Below are experts of layer 5 (counted from 0) of a mixture-of-experts language model. Rows are named router (the router's row for the expert), gate (a neuron's input weights, with its number), up (a neuron's input weights, with its number) and show model dimensions 0-127. Each number is 500 + 40 x the weight over its row's rms, rounded and kept within 0 to 999. Numbers have three digits each.
Before each expert's rows: a language model's description of what the expert responds to. This comes from a sample of Wikipedia text that the model never trained on.

# expert 7
It responds to: Prepositions in prose. Prepositions after verbs or nouns in running text, such as on, from, by, during, between, against, usually followed by the or a.
router:548539570478446472561451556475587520516477457501480502539557528514383561480524535522525502511583485571534387520478483520516551511506410526488494470513460534579489563498424506504513556542486514510574521490492429491525485565504493514493402489485509476537443460482459547508522470525502513483450504531539448495499541445571484501428467508550561562487539579515482512461526509428565476544492
gate0:573536415539466494564606524526515467442480499511490480522563512469471444562475475469515520519440516542483493574508491489487550442523542493522497444541472526527504498552455448538494505531463480460453519528460487438485523529495539545546495529482499498465530524456518474463451476448541483554504472477431451522478509556504528458523465559481535516525535565511508509457590516474532507523492
up0:512486514516470516498519520453491485480495522492510520493482506465449532534547475609484472516472494474475589508473504505551538518531508507446542481511421542475456481493543502559452581538510527420520529512578519564479483485447516527475476530626533543478523507455472517443524523538419574523455490516542442501463503490427473546497516421473468499508491516426468426515442468437500451482507
gate1:544583516578568532499425470405471500523478523456466462429503485494509472504484441547495524493441468480460480483486501551530510458493505534450505481509496538541522539530449500542560481556538431512510477511523546556480478529562492493628519484551473613502485545455490478519460496507439530565440464511493504573480494524513558497438572377537492526540488541479504522516528484522543504537432
up1:484499520551467526552419490465515514523507475520578504489517466467593461460460426464496532538549419535536486493495486580521568465439493520506422478581469519448559479472568554592544473498606564444532504499479528544508432427533505544471455423500541477483466512485472532505559516499562506505452484512523516446510527435463515553519548416545465539503560545535522528514502467562467521489482
gate2:455543470479510467485523533466496466451592508507563485474465560487521494517493518549462488520482518456421482547515514527481501525552531544531506518478498489573516501535458537458486532554492511522477431536495485442518519496501522577523549545530495535514490564522488459512545504491500471505405507499487471501502496567434445491496484500523471500471449514556555439496499474464434483391539
up2:483496536464473532519522531538485437473510495538451507426508454601489465491471506541481477521514470534430461524519478538540580506481474479545535456453507498469491482530496488531422541542493520514555484467565471435496475626483471508553530596531480573512519456491470511515492474501499574523426500526480467452561473541435460474504497510518509514466520519529569480519505483535463462491564
gate3:534570426496488555510519529491486511467509467594438542487518491518491561535493510531506449506446593482458467560497510563543511512491495548541441514494508519488544454620559470522555430564551497542505513467487477507463514492479524484551572493459502536457480520434525517518471472495485485436489510466411467528449536495386473465457582481461559527479465499536465511512550434544501580510490
up3:499547472529468522518492380520402512529462551506502458473529393517490506511504442492505423509517645517509488511552482475583584529557558584500455507482537471529543529523512492531419527579514442489510465507467530549568506525467527463528497478502495506498482489535506532545484468508499506505511456496457492545473414542543551521477508503564522550536497495514463410479546506533467541486473
gate4:544480546540511545455458488459540515496526509471515389466516576527500518529490425551451575481494460528507471508510506490480466485516432571506430538508546430499527482541507471494530464513546514492475469460514519528573478509456419463508496539511487480407464480493502529542512433515545497494502530489476493518549533478473480561457512461539536552456516497452490507520527499467540489480457
up4:439450548567473515364484429499439507485457500438505483498519522542518500485463499546528515494527476518469496497481451527497524477516478531489436500490551503464493537434570532443514485505516511582527484402494555512515409489502516511443442473467505427437500441499501536519590433572504497586561514566497581475449565528550509509459487571533555531528550484499563481493488512501489548470512
gate5:533539443495557501525511497480484469494482568526528488463509549506539444486473471459475477485480559487453447487376529490467589564568487494511528419443465530479455493515513526530486545557468476440477545473517499434450467496579477505489477570524503486578475474566522491495522499454464482507492465488546498567532475482472553437486472478476451507564464519501596464493458510496586570498508
up5:567530532579526483494593531512472446499568534453507476489534528503505500497415434461476511514473442521517522498455499395484500469456503535485466470567500483477474512529445447499510496515539540467447508459598495518465506521467469522483505546542611481513482509552593499532483557526459456510482537558560546478578515467517554447550540483472490545447519489535486482530473566484506545512526
gate6:529498473499562516494456459460484502497493508520541434467504472467516496560555429494535446513515531453489504474499482531515513486532526460541549572520479384530515498504514508484448491450547463497484473427539474511490498512483479543504466491472470515503482437541525556529493472562457531476573464486467533519497482518527448489420503526566515541544392462435426481482511566513568532512411
up6:552529510494542551539531484501479566458484544515463552558426533518446431554563544512478520536443546471430594496451544472471449476504553497461470461480432513497486464539488469498539548463516495514510472503555509509494426499420517511547535468469559474544500616495515461546460534526481503468497458468507562468479559511530469530571497504468437421428511493434553483540495477528536497530539
gate7:490432466522423530540528416500434525570523507502490574553475407509473456475503495539522481503501523551516469524462440500463433529434463429493465412533521553530510517558548523416509528468519540433532524461517504513521509444514575542503398449505455494468514557515452508533461499543418522459551616504493510516494499479499507560522472537563473518517582477489506447518540485503547469478552
up7:435515527532450540521467515530406517522527606522485475517448583468483506553463463550568526479436527497479498445433488460475497585482508526532470491505509487550466523528511509450524532372530456416555496436452490435518520553484515553505505468520504437494471506475483516541470485528497433452589488444531524494503568460469470620513486571500439570476478477493450514494486500480558540546510
gate8:504536513461468517480463518532491562500515489517452548491491496475565503457490505447468517529469436480478513540557462478438537473443517495483532549485479520482471482487502495463554471501518568477451499481480522578413525485436485512517486465527535501553529470526554474479497520482493501512520564557581430524435568518475450555485559421478477531509447441513522486563486422496424511472482
up8:550525437494482425457489477497498509569486560415489503450455506499454476455480420419480584531480416562520527496493507564543502509508503521510517493553474523467533444445454475579461498493510490495464566518490484502420485543465525446445498509487507394527500492501522488490483481533541457559495497392559482486465555539484455542485475483446480520500536511486515488465516526493466488523390
gate9:432542476554459425386494465456498500546480491459535464526537551489493470550463530541503470510533497514491528490505458497519501583467536515521599486528533502457488509468478558449572537517456530551475461557498533571493479560624470431552409518495447521538532432538442577472452502482509486489526519575435445459521586545508496527466629435554535526460452546467519457545470528525469483527408
up9:487464470548588543453448544435434552523441504438484514546545586544530542485511484500531507546483516506512506458520451461565491534534491512526525516522557505528437533483505543530455500494495545550406503447542505524513452468500520499538439518477446519491514481499480475513547536558508499448543448525446433507518526551541490552496500458514471441508440576593537501544480521517475555472442
gate10:498525461473514516525461500566512460447531534451469543513496505422454508528542467497462512407480447506609516489550602447510527538513531472562476529504522479476448513554455432499499535495450420510489537465518526568558502476550503463487468545470465495528488515499499511542498602437532497524519497521553522459489432499509549493535507438516479497571511411453569507444393496513506474518491
up10:537522520508493497514473526597525476511522468480532537524478501423537509548536481541437496461502432495514442460534511462522558539476497413518577495502434461543474507477485422526564516530468527506480486541505502476514497489540557456518409561515464481524548508480534487497469511474494545448484521503474482523455541478510519513478480514537442499551519427432547513516543511483490541488518
gate11:491551508501523607541538569487426490473492505531484480474480479523499518528517480512504488436434524456549499532475528547548496496478454486474573527505581511488508465626503466511525514449540472500528449507530503558497486465526501452477479465596456552499558449424432469526497463455480482560488470556484574495536510580458590525561481448548535455493495500565507478538488451552505472505506
up11:452572564476548573540467507516458485466479493533474497455456561546508480603542494533492457500467487508524438519521549487463487533466530503533482488521511550542515533480436495533529502443540459545494424495503546559477444473474556513511462476515436495490553437441426443553448496504522537512547523543564584509604467496491540486576511390534465469469507467469529504544465503561533506491536
gate12:533508519560498533551492511473483574467464494584523525500479483513517465543511502454415523486462499572573503538483509519531542473500516432470543433525517434452483588468494449473509513525449430507522499579566475489448534482520486503495581477465514395576504549437528536525547444565388482537461422465458507460459609482532518538497539533573456566525529512539457450458399495468517456459536
up12:526586460466519578437418537488521523481527445484512545482443522426531482520571476451517445560560532467526489489501476501503428529541522505457443482492451463481577502481523587522498480430567507505534548450456552547480459546419499475533450461520488531472513526511553505471474524505509542496468469476471469498487516506503443450476525527559449505423466504525486510478430393485486434484555
gate13:521492542517425483482470566515468471568505567473566595469448561486496435492457436530506465550470461568507540485466496460522530538485479493557555551517504606493530519496568515525475573527535509510523514497490492536472515449426456543485514540535459472576526516489520557502457501478529490451522496438489492503529457562421564509485578405508551516454474466516462550532529541550452515475585
up13:505491485474518516468482475466467467520497471445551475481503451470539431477582484516495487513450516448508492523473516511494450503471456471534443451510513519455492575520508491521505494528468568521535561479457563516542495443483483493529557544519537434569584484563528513457482488544489555550477515495508446568488466434446436491510540537491530481551425469537489613438461427582471555519520
gate14:533508501513484516522534475436538512478496532487487484468428482514467558492486446465564417560563479550484502481479483484407585527495551422466529430556555499482507500520536427476540525515470459464455577428552514482410526498549519476524546504605513506509508588406566530422446511544448512492538508437466532554548459416489514517522488528533527455514478453513535453492489482484482495472542
up14:542453430502459530388474494544549524511509514489450467538468474452511478556458568560441500440534447478545528489492513528501474539552563468503482456543518448432454457464554502475432515493564506477468483457438523404457565519510504472460443461476519506566525462520540535512535478527493554471506502451501478458482536583524505539502449543502470460514452455460461452462539507480511478499563
gate15:565530458496511540463506461504489490464485506488516455510476527514539524522597554447527532446436505509448549515542483427521506507425544496537514482527544547489464565524509509498484479516603493477435479496481517483458444546448512523499534418443448473562483513521444507456431536437521551500486469520465509573514460508450530460492450483555537550499484488442517473530494490532506441516500
up15:537542445531592506436468522503441536548498551496510469457467487502558556461456532528480524440496509432451558482491487544595454501529545383513542546448552454545495455502476539559508537548458582450523424524527526569423454465466547484470566485475439470468554471483506538510495565446494556539507442533472464553499527564418530463510496481493468472465479472506488494588492454494483484509456
gate16:494523438486513538512453476478527509547508431507466605486498516538519525526532509553447520481499525521522499446508532560505539456411465449499510495505538443498580458562567469437487536508508516466520506545439533472491555540502533444483529414556544494487490531494551563425504549442555540523436504534553486474525542515434507504495476533499473528558483467505495515492478453521540495468495
up16:481467428493437480495536539533523515523531493483523473616521522523560467492546505504421491587459483490519469536485497499467481483461472438454488513435466492507491501524538469437503523416554515463504490476501492530433519526570524489480475448542438500510485462469418455464514524552542497499552473587460447519415582459512485556496550498474504523477557488501511456536557469458537442555463

# expert 6
It responds to: Months and place names. Month names in dates (Founded: September 26), place-name parts after in or of (North Carolina, Belfast), and commas between place levels.
router:461521506405497516425471562548539467485553551437506517495487543464495505507576487539559499501543483527538542442549490505475532516511495525559526538500568513472566506467504545540530420515480464545508536442506511562542476511461503521519494487533498465451505473501454505509451476457458442479522444535542487484505502461561512488428560466451502430562515500493502473494461524539443478445511
gate0:464477503524506533472548438525510529460585511499476494445445508545506491455463463508450578483474498448518485564517523467508477514492529542483492467504503524544461518517546426484570564579501490540581532508402480508474537514427518559496479444502584504584545489561492506557467504497417475444487547558490469468477525435461453457488465538586461500455433518554542523518464454479479519512446
up0:467510495498491498454426461493483496483485574423508454481411489516507557486496540521535587526510502476486452494548575477536506493538477457484500561537467435586497451494529433444493558529517523551535555512428450493488535437395559523462543457503551509527493478548578496493491496527515480485551470472509519474484543540512442463502482514451553492540465532495546556530507494470507554499524
gate1:473464462462498510516524519572543577416522497467517384505414464488543443514544428435466495521467508508532418468522552506457494555422443449467457498503514493450495569463480454469507493455524505543446527514529490468550475471517539473452462479493518496475501476528447483485531549548435503379531496466500496533527446502481439528548523470463475511565483466535495535495527468502521521450484
up1:490560468502565517523503526486450521489469485516505537481475440588488470432531479502464487498463474504513517536514538550520426576490476595431544524509418488559489495495495466454509510509554567502477458491463490480524434476467497497539465545562577484554573548481465433548479509435443571451504511432473513477492532497465490441526431495435475512494567513458486607531553454507499496531469
gate2:449485534534517449498515506502481511436459507471510437537502542508526522476500500467474546513528482553456454518440555469500485562548484489507538467542541453511516558432406518536426508480526494498424446497488484518492515487512451510432518483494470501472500585540442487537557436439501504479515466470434484506546450478494481470532519433532423486522501524593453507551525483501534531448511
up2:475460451504527536541534523470475522485421513486493482489554491587516502546486444479436437469506536470499446492411468429479485580477468508506492526511484483461479429510527569445465548487475534471460513501554507511441484471436486587439458495562467474533521521513521557514494505523467518521504528511511543471520521552537572544512446504489509483467498558502465541515517621528574537475531
gate3:506480512518490498510544471514425525487555503568580526519458512476496514523527494494470554466449487470533554474513495463459512506477508497497513472490576595499572538478499529479529525468482460456478516461539579533576440458477458560492587453522508476459512432455508533504553486545501476476483455464457420463491544468432532499473533503515500475501480462488473435433480459493495442450515
up3:430455479444482465491513538504499537523499451510444524549563507529512508453447498481517502576450492423474504478455410513445482507497470523469466518470504465554470439492458499444495481457557556463471456512578453564443496476483480486502540435440419517511489583534484510499412488478501502375470491479467517522509496439551510575461440429525482473508554510468430460566488532453503555529493
gate4:496526563525565496467491441497538558469484514520463567549500513468445509438469467559460435566519522459406547497473522500601494448463517592456483505458485400467470455527511463487538493525466565457520489461504527473479499531497554566459509502592528469500507528486533536501467476537507533481502521514501470472563516509514480575462528469417461569480541481420523535596451520509528478514535
up4:484544597515496507497482445542492548527525472516485524491470490456489518506521530535499535557511390423460584476560416485539455514468469505426459488509465500497469469507443458540533489513486504501462437536486541440536523493575510527485554556523568387528491540473539519497509540502475506500503489517556506536497563556532487571526483565497443487522470492528530501510468479592566419531512
gate5:514542458510538531471550498564494504495486485561499509530555512474542431546532512469417502462512467406480504456518476472495403544479523472464499544484474561514513548503464534468497491487528585553449453488527506545482531551485557543537517476463501460512527478453503420408483493546555559453489550498624445490463485468495430519466545465494481526595494479500470593593516474502579508578476
up5:490557480534499530511521478508537436465534522532472427476565425546491467463522439418491507524496491517570557524473508485479489507459528455505467440518529511485445473549500504554475517501477543461493469465472460443417526493494567527509466452471433486547491532461502440466487488531541526519551600539534515468485541537481404515548526481477492547535565473416499439488581492531433502570480
gate6:458479411506477488518500470469519608536469512511503503518420469491484488436394573470541475494533546453492529491550492528550507466580466535498497499422578553543493509460551499523502478592427515531496465530525464506445512491548423480553506515522522445515573535442582529505475443477474492442484459542425546440519563414536439480455486447462417504431496501525541457452458498443532512531471
up6:477477494532568521524502540534462501483558451490530522568482457466438500470505495450512522555468550557524444487516526471483463536473456605460489397489522508486483534500501561460510552465469512391524543483472546468553550479520504483519523446483588454544486485590527485554506593510396508498529588502565499520439471539457531541530438475576572469510496465410593443546428392465536527607471
gate7:516554566552512454536575424540408533535513488451469439493519523449536498546446513496465507456456508462483518490472534441521520532454494472515491529487528548420503483440493504505477508504525561554521386494489544492500441532489542456559595548449459480454518464492549422501485475462431585470422462501511465472553518527572505432507548500516533555438468502540558558494494520480527452506462
up7:512468536513515518525518538448482483472522539525506501548492493516507488471495467520524536470545525440478527442406521497470445581520507405522518492467554524409424486478505548516477483540520538573535455520470506514513560523391498486518487496584446512438479433473507495531542417491495519477449422589463533467542500480505513501530543501500532501591523533494511586514488454530473465445445
gate8:481540410574468499513529453457480535507487522520449497450542468586481478463485519521464488472502537497599524539417489494514493520523486508483485477500520480464442523546502552482561507565528570483511438474495484427535543491511607460531501465521490472495508489437550472483490567490492511535467490512480502483471488502516549555541491504523562556490475449488571483446499556449494509516473
up8:597514448501448503469535458548441522505451584513436499477470512587454577491517485472423443495493529562594439563511487514515520516503447539462417508462538423483481478480524501481535513548480529534532474525514497484492510500417549483470492579546438534552432476496535482545432526437464493502484506540546523528475520518553486498525484545527561487465477499511493550409500583483526455500469
gate9:500497450499474497598462512511413428489502519557500589549483438527475500524507440517506494504511509516568500494425489564503492529485514427527450455475496565447508601551523566482495546475519517458567471505499514532402571485523532472526594455500469556535547453471485456464503442591461475478489538398532545471586491550444469575511496451528496499473444416492558486524493502496452518505505
up9:508510498463419464518442555467438514540545504528494533518560427434493589543520474542536463438500519510477536460456479497455454517558474437539479463480425479465497485456565500502509488487516489478480521494543486595479582451588536481487516481476572470586481534623522452448447455557512518481441510441536509465523478489495536571491553483478457484510461500485486503497480482471478528522497
gate10:452493530483441562560558505455412546454489508520451515542530514514509580474441449504461470509487520475547452511531523492506466559572548510468477461535460462482507536480536511457512503479445516501473461436474461513454436561420518485413472538498505483515502492533529443534472533462510541487526542547481516547449517521479490510513524552492451570506500450477505516466543521424459529540490
up10:501455471505490549507536428496503548414402534475528504475488505543533472402504507537477470416495575557580532496515579554488602462497499485458481428500489471525457456534465527483492508471464463504582539504551527497499488531418467566474488487469524492490514491506450498583464517516496510482508558464431555432486481483489518550496421502500529498513585490471481497542581490420546522467454
gate11:540530476455473520522446488542571489494462467456502502528508480456488464509562465507519502548482454491503525511531541439495486459529515463425454509500517537477538521547465497512455563439505476502511522449509568551508510506503512510538463491457492467436520492491519419485482502540517420395524497426537445388496510548449533522495436533487480425530445525464584575467483454537541522505505
up11:459555479473483540517514462473504528460536493562517518482518505550494502476513471471555402534462504476397490483466565509428520538485486485512493587526567536465503492417505484475449587502496516434520520540545552560484550494476452432547511471476468450473420490490460456478486498508447473528482563492494539531468461549468460527552515578507490512479470490470598527579522525505453565544487
gate12:489442500556530462528479498456453477556498477598441489488490458484484457496539492536503434570524512538463495464488481523537507521452505506474519520429456516510508511527465506546478468530565478412470442493514495438542540487448484557492539484500514517463521492479488522497527500469422528478578523531555567545504499561429502564473483534547494556539493369500476423555535469435473598505515
up12:497455505565546469514447459428505554509472512538439501400512531489513458482573506528519493544453509540496438456496472525499514561553508490506504482459427445487535524525480518489512503517543460469422406497590523476456549494534498532493519527486495566431470618502458510492560530430516489407469442526502572540517438484422474523513539499432465506501512485492459424513544479489490527464425
gate13:464461481556551480521538505480536505461550475475494555497431460508489499497443601531558514553471451464532537486538548499492545471426460440500509501526505501567484527520521499512477550509545495416478493443520480485451519513423524533538522422528533496471459496535475504600511546539472508511460584498501554514568527472492553594480494489485489518507432564476556422494551520537486537511504
up13:504475531491554525433459507436493431553480461470479523534542489498502472515481502541535576475439404416513625471478583449534555504467489523536495571477484567501449457533424503512521480536557520463484489518492565488503597509517528527510490493450441430563574453520461554504498512546470478507484536571527434463479558524522488503499528446539508510513432589505499501508512536495499452522510
gate14:510503541540541557485611433507467556500492487499478520460518465436477523561503469553526490466463520495476516509531552529538509572450566525475475446499483530538480558535504471505547543503554531462513530443482604525500517525571535429464563458515549462491519620483565549443519569586549494481603502517569488526420555477459528529487467554503500467519442499490468457569544463490466529485391
up14:495436501570484548549537534535507543530510487504530492478503461504515532447503540557499547457412503483514474481524512479529454542452566570551491412518518562499480451537471605521473507536468522500479444468484524494554517397504526479408538458560568443473504530476547574445532573501509508508512519484505511500443496559497580497577388466519446474540477499512511473452527489535525465494483
gate15:549509458503446562551580549567489561507462554555488459543508478564540524463506472506488420528476526487532488486573463508529557532518483570500512502489557487515470481519512476490448509554502531396495472506494515476473503441535582509488477547585560511622571498546465456477545586499512529513496515467488528473462499477489554520552482499513455511504491502497493521524554490511535501558430
up15:575500526464417548465528494512515547543528490495518505486478493411494498469488449516520504450508429437405460488535539468429429545507481480539454493541508542477433521520498488504454494566491470520502482475476545451529522510538643493447491509445493480461557471494531479439486498568506508482498549430558496463468488492533535520497524520429475462576504427482489496416414484502410479474418
gate16:507509482435589564602489537553503542513456446514556493508520516548513618512526498514526438530512522557502414508466490466576576507422542438504545517463556507575447505512517457489519468525510498479472482475475463579529457438403492463505523530585504534525499440497496495542446525491501539502524493538408499498489484557440468521523472519501504530521452515446559581520554511527528424558488
up16:492533413531450476515511600524494496459465519456475461515471478452411454577487600537542460487539476542482468514518511559442538516600467459520526517461423496467539566511538451501504519482485515441405587484491536524449512418539512476498477556510492517543535443552555502441513539483446496564512552505499527472479576479499572521501577477529512560505435489431492529495485536533462459522536

# expert 11
It responds to: Space before numbers. Lone space tokens before digits in coordinates, tables and statistics, plus born, not, approximately, and currency signs $ and £.
router:511495438496509555541449604490424547441458503529498537536529476483443501494496510530479473470531516495460508511482468497455505468508481513463478528439471604461457494536546523493434550441511566523544508483504524500516564478544488456505429481517501485523495452559497506550477485497516552480413515546464464471490534493473474492510440519529597578497468554491499601535468449505517505535502
gate0:467500507498427489523445524504478526472502384407565471441576489524483541547435471460517533473502501533524478530488564479548507465557527486520463497486470482499488450497424462444529550491541438466538519494475484444558541496520544514512553583485504509473517503491518486476491479487458445533525538512495497536534510529426523508486501510481491546520524485533513495462547421552441423464523
up0:448537565466452500600548474540492587434496428450549611476525504507558512454565472454455547549507497563497443552511495470528514523523476491535551487534520501453520493434464503456501501540542454417539468545536511477483488532522567573495476521515518559539473495475506522462531490478462503538508483470555487475540400562494500516535510448465499502525506595537455510510496448552500438577415
gate1:439418546476540545441453547579521493515483502523519487441516576535520487470482511547527532462473530473518491513527546442529487413574522510546536513491484442533504472505480520525440502480488567474549632527427539497459502561467498509569531508432508503471507534440482545478450552441528488523472453505539442503514495531525487486483523536500528524474516532490560482522509550489520566493556
up1:562438457457499557436503503552561445469508542441558462483520477477574425489561521526538539485524470477514514439492506545545503463493512414491558467471492472480541537539495476479496480494434536492537610472495527497466448475485497524565520554447466475532497529513514480459486518521482489533531504553501501501475461547506523457453511541515454585515524563563551515495428537545512570512513
gate2:453540476502500588524436509537529567544530483484561508545590569592491476482519535479531498508469470464485444479542502479550486582479481409468535489455476516512485479500441452522493454501626462434486459510469548495546489423477525492552522561436451504469513518480517539449463484471459544441524453513541537476523543510504480409494524523529548526546563472512604513528523525487500524506541
up2:537444470555525498458498525540463486573522496495472449459504487530521539537536457459473496519501494443486526480485479508461556578486509540511485451495429424390511493513446439451543506503532517430442490507433527476479421511467497547543503499491515509568471513502515451451452539500453556486466443506495507498538542496587546495517497462511500529546502520479570465539425522557521482499475
gate3:498474506451504502516521521522597561451514559571519520540531485510491420440423490460595564506512468515526510514458520481550493534557537489528536486572535518605482512527480454553492493486557474458566486521475538475512468471476543492495454457472515543551482545457479509585497488551526466464507523454465614417540528467486568492547543545455418422581558469460570433484459533411508471507479
up3:527456452530469434508421495509544575482471533512541481508500547484512575523489522444627547524435482527559461502502564479471508512511468538471501495511509503479464499485561443484534434505492510550474523542487469463459540485514578519498488496515522480562502539468580528460503521511501537503575463473553607505479519518521458560448468488542496453513488448481496509445448483485516389561464
gate4:491570502520506511507589533540544540528514452514522395474514504486528519559493571486492521582580397471491518514524448512427516428549521501544539507511434538507483554535419520515557436515550505535515486533485539562460568453517568502531402510589520529564493508509526422512461530505450464488553491537514549473469446503438511483548507528482456410431475485486532526455511643584499521464496
up4:522463523545484516495543472474498506491424499468578537595524389510449506567519502521451504561495477543528449507539549509446464551528476470545524477536474550572450499560535519501504447542447462449436554539463495480511491469460519536580414510582507504505532489434519469445473545482489507462573476528527535556501474500506539548485531533557464486558421470474521502501477464494496466493518
gate5:497515483511495558559530516548459479501637542534489477427463551547608482467510508499449516539475447474486457518513534476537496501494528457506458473514466465432541465545486476571498484628504546498526479525496513484464520518472539522501559508538543477517499492490482505494446541556528495439562519437566484446542446483430500550530502509546495475460527457478497470498541542464557509534576
up5:478490459460550577479506463427513495495592576535560464473464517568543536467443495501510467461426470474505498562486569493481581537530500480501489474458521528483526547565449514519476551597500538515461478520435535461518469439482539474457513515521475493540532503478462517464403478505509513490502535508589479454559442497557533417438518495472481452470566466565444486498572504532511566545561
gate6:497584526474511469504493469506504523519515487495583527500511394602531532449531517518549532611490493533584448484447487516489482474436476520472437482509483447518507600513525513425489539465519516475539467458483509408469553474463454471504515522594512487451476514521552517513513512557480559487457604556470498501536511503482516514513497519560514516471408511528509521500574439558526512488483
up6:526534546533447614533486475543532484417510452469522532423480521523539519484538418534572467544508523504542446533581513478500523514438539474509433487477486456507513538497472432455505446550481529520533446488441543494448541434459562466517514491480494459528544579587504551454518483591502443496494517519466544479466568480525549442538532532517466490427561529526471482454458491491556500478489
gate7:507533557472483475483525550488457588519526482547409485432548499525561473511469547535486512496475540499550459454497500474436443506499480522472498489566388476423504436417595493462503475492552520544514448479538469561475582508548564378518487491530453510548533542419548495479545496538488443520460542477450534512490462497532574549494458478521534499469521497525598503449565499505517456455533
up7:494547515522499421543491455478461502475483508471461424481507490537519565598462517508488491567431503511556427497533471431466483496531482529537532494522498509451496413473492467398448473492440524550475491555524537460481502518531575496517511471462526566544490527391533520526471555544497495435520515511472548486532464457526455482453505471592455478439481423516567516458568494371479531479516
gate8:542497456506472528492506561507477518494460475529487551512529513422522498478512534539465419457534519503461479503548524467503491575408532458458527566523471469488540521569460419449501547506590471506507481505454494453536457496515557568540547440472526471461524483443501509462506488478472521502457531460482530448569502464498560524546487498452519575457500453493566530477465497414428473541469
up8:520543456564480452481455542580526566525504517481510542530441481481490504579486526457611488560527425460513473461465521589487500598490500506542514569506484435517583512504497468494501530499593499533477530541453516456489500451505543519523487451509518559513513483492503538538451489534467454494502559521459501489509545504583530560503466518466460440459576601470490490506486517472462517442498
gate9:471525489506509537489502466473511459492576522493488487501428488520494524521449451450481449525523508524482511497488528431499477523485508563464485547486561493549555536485555442446497508531497510470442480474395512492493491525493448510503574505443483578454488528459538503460448496483450449439497476436457407514501455487460482472476493546573486517496491500479464478484523413457506471524472
up9:500509505547554548489448509499497520530597526506487546482439512524460487484531520427472471532486522458432538538426579558516542464443484501537556536500495533454540546459561527470547487512502549465428494496513513493537476517526482485551460505546592554429522519467568559465455483478530436482568509527436467505485546504504467467468536468518573521438505510483492442560521462510509454517468
gate10:636593512562514494469503468518508448568464469497436446520500516516534482471471504482510454462501502467443480500469468509431481493540578487502476480515515544553455477454507501473505445556454465513517527452495514520476500463453491530517539456473474499444475530532536516446525534508509544504604546529471482542457475501518526534398556498522521545552589465537483476504564514458455509531500
up10:558503492494459570411552517532429421492475483450555501491506473496499481461516492536528443509372509478519403427438516516467518490476557575506498591491392535543525522494458471464556539554462435483532598522526565523495502346537483455596418584494465470466530474532488529537472518545484499498548573485547449540516471484506569458488472451520529523505475515516530460488434512521437520548473
gate11:542475457471440574550602518504548537516500467463550572557547433481410447520465502502421453434484482493576463432463456475463509500509519533450578468530583484499489482579530526483499553574530566420485563534519550537505569511516551476534413477564467483552503494496538537526497551577519462463454479446560504473493469456534591532471514528467516438485530526494519505554500530523579486486507
up11:521481462463450558521589595480567537515569481433519565475540535473496440558492468461485506428539554543510514458449501474431550511535541474473453566566564491463438428545533440527501408573561526501471516554557538610507485524493542523516570467484448464506459494503519474525528556544533483515518474428539462458500549560484545496503515480488483433511517508501396485531424533504492624559479
gate12:512556473505538542488542468446581562602510552528536470528536473458497609534477451498559540507529579521546417485477487542462466500528502506537504497526519472501442515506506525594493467537549518523496518474453540443518499456492469453587509498485436431499501514437556491552532494489459499473472500507482478465533481551499541525491488471553488606545453536392484447558516495421533428582491
up12:510558552449513472508446492542511465577524465520521485583544523508485504422476424486551505523435553485507528447500495518553430519540494513514521543488504506488551516467447512505442518493536530576470472473505452507466535515483472470560519506475496519507482524491570531531478537465448482527441460491485524479513454535492594505475512500516468582465501427466477535496477501444534516514481
gate13:444464429609420516549482507489485490425511444467564501557495517472477479511460522501456483474539547477445524574505525566532503468514432503498572503427517471472569448528443497437527504537459540428489492504493528429482494521517525409501481440504567510457476502491500526436455502447462487447480513463547576511521553505531473575529485489501513528490527467524505485461542448417492449543585
up13:507527402613472571535444479497484505437550536448549534519420559536496508520546528490500476554533509468499544483424476562537523486480439502518526533432472468529547453478458469487504459554538436502493525509447496467449507458517445441538465572537597453503568517458440580417477508479496482485487527510523455510459540486539478516502459489444550500533531470513458508447495496497441529523587
gate14:536513436491440566455448488466517485495411487493526435505560448526568511526537517542487452519480481495561462489528517475577549529355560488476448485466559497432535548587480536541451477520525536430472463463564617588457454465504565502602487537501555440472535505520517463501443501537444546459460609490526521480544506436507492472551527511474521495466532523487472506500489512469503499561503
up14:532545426551535464464570483479492434548554513553579540471486482536522532500536470532475507525449486560495503480533463573504507455519446489459496472549477470461519515508562477479526518526459424481446563568514440493460527527463407536560531377534510518478521432472520472451482532498459482499495503479512578499522482497514492529478495437493485485476476462525529500513537552578451476416499
gate15:475518544526450433542483521581484487469548489492473484458542501500536528519548558486491486600434506552540547546501521498510552537487461494528453483463507489464507505494457567484579507470528523476458538464414470489517444489466508430584538540505539511437486509485517455418460544424436482517513589449487490536480505476435537514504532474479511478530533419461564530572513446589503525508487
up15:536475458571518445488478545509499512502469477503482464481551573465532472457438484555490493471455546521538533469537522446542510444585480460482482487491556527556550485452474534507486532513473435555476549497421487547536498514494454419571558438473512515439530487458583566531399525457442459464553495474483473527472554504553521478451557514469481440476467445490524491494481523454462585448470
gate16:521473501440576456583504451499456474536502461465568487507502528500456469504523431539510456533479515462522433512492535509530467610491458491490451431451472464517602536570493485450481570525498514564475457466449491421544529475499471451552490530461528469444468454467517461510517550556423507603484545498594445507528492564515521474496500460503525525524480445525612500482491473522542508473443
up16:505524610450558480484465462491447482494476457487496452557443447517480492487517508512508563513473467469470439519393519513468412570517417509488449449504443492504522525501510481564523538518516474498569435532535445507524514423487502500498478447529542513496466489536546490512570530506513489517525552439493489459488531474513531537487487469547493489594597500531571476478464432568508494530481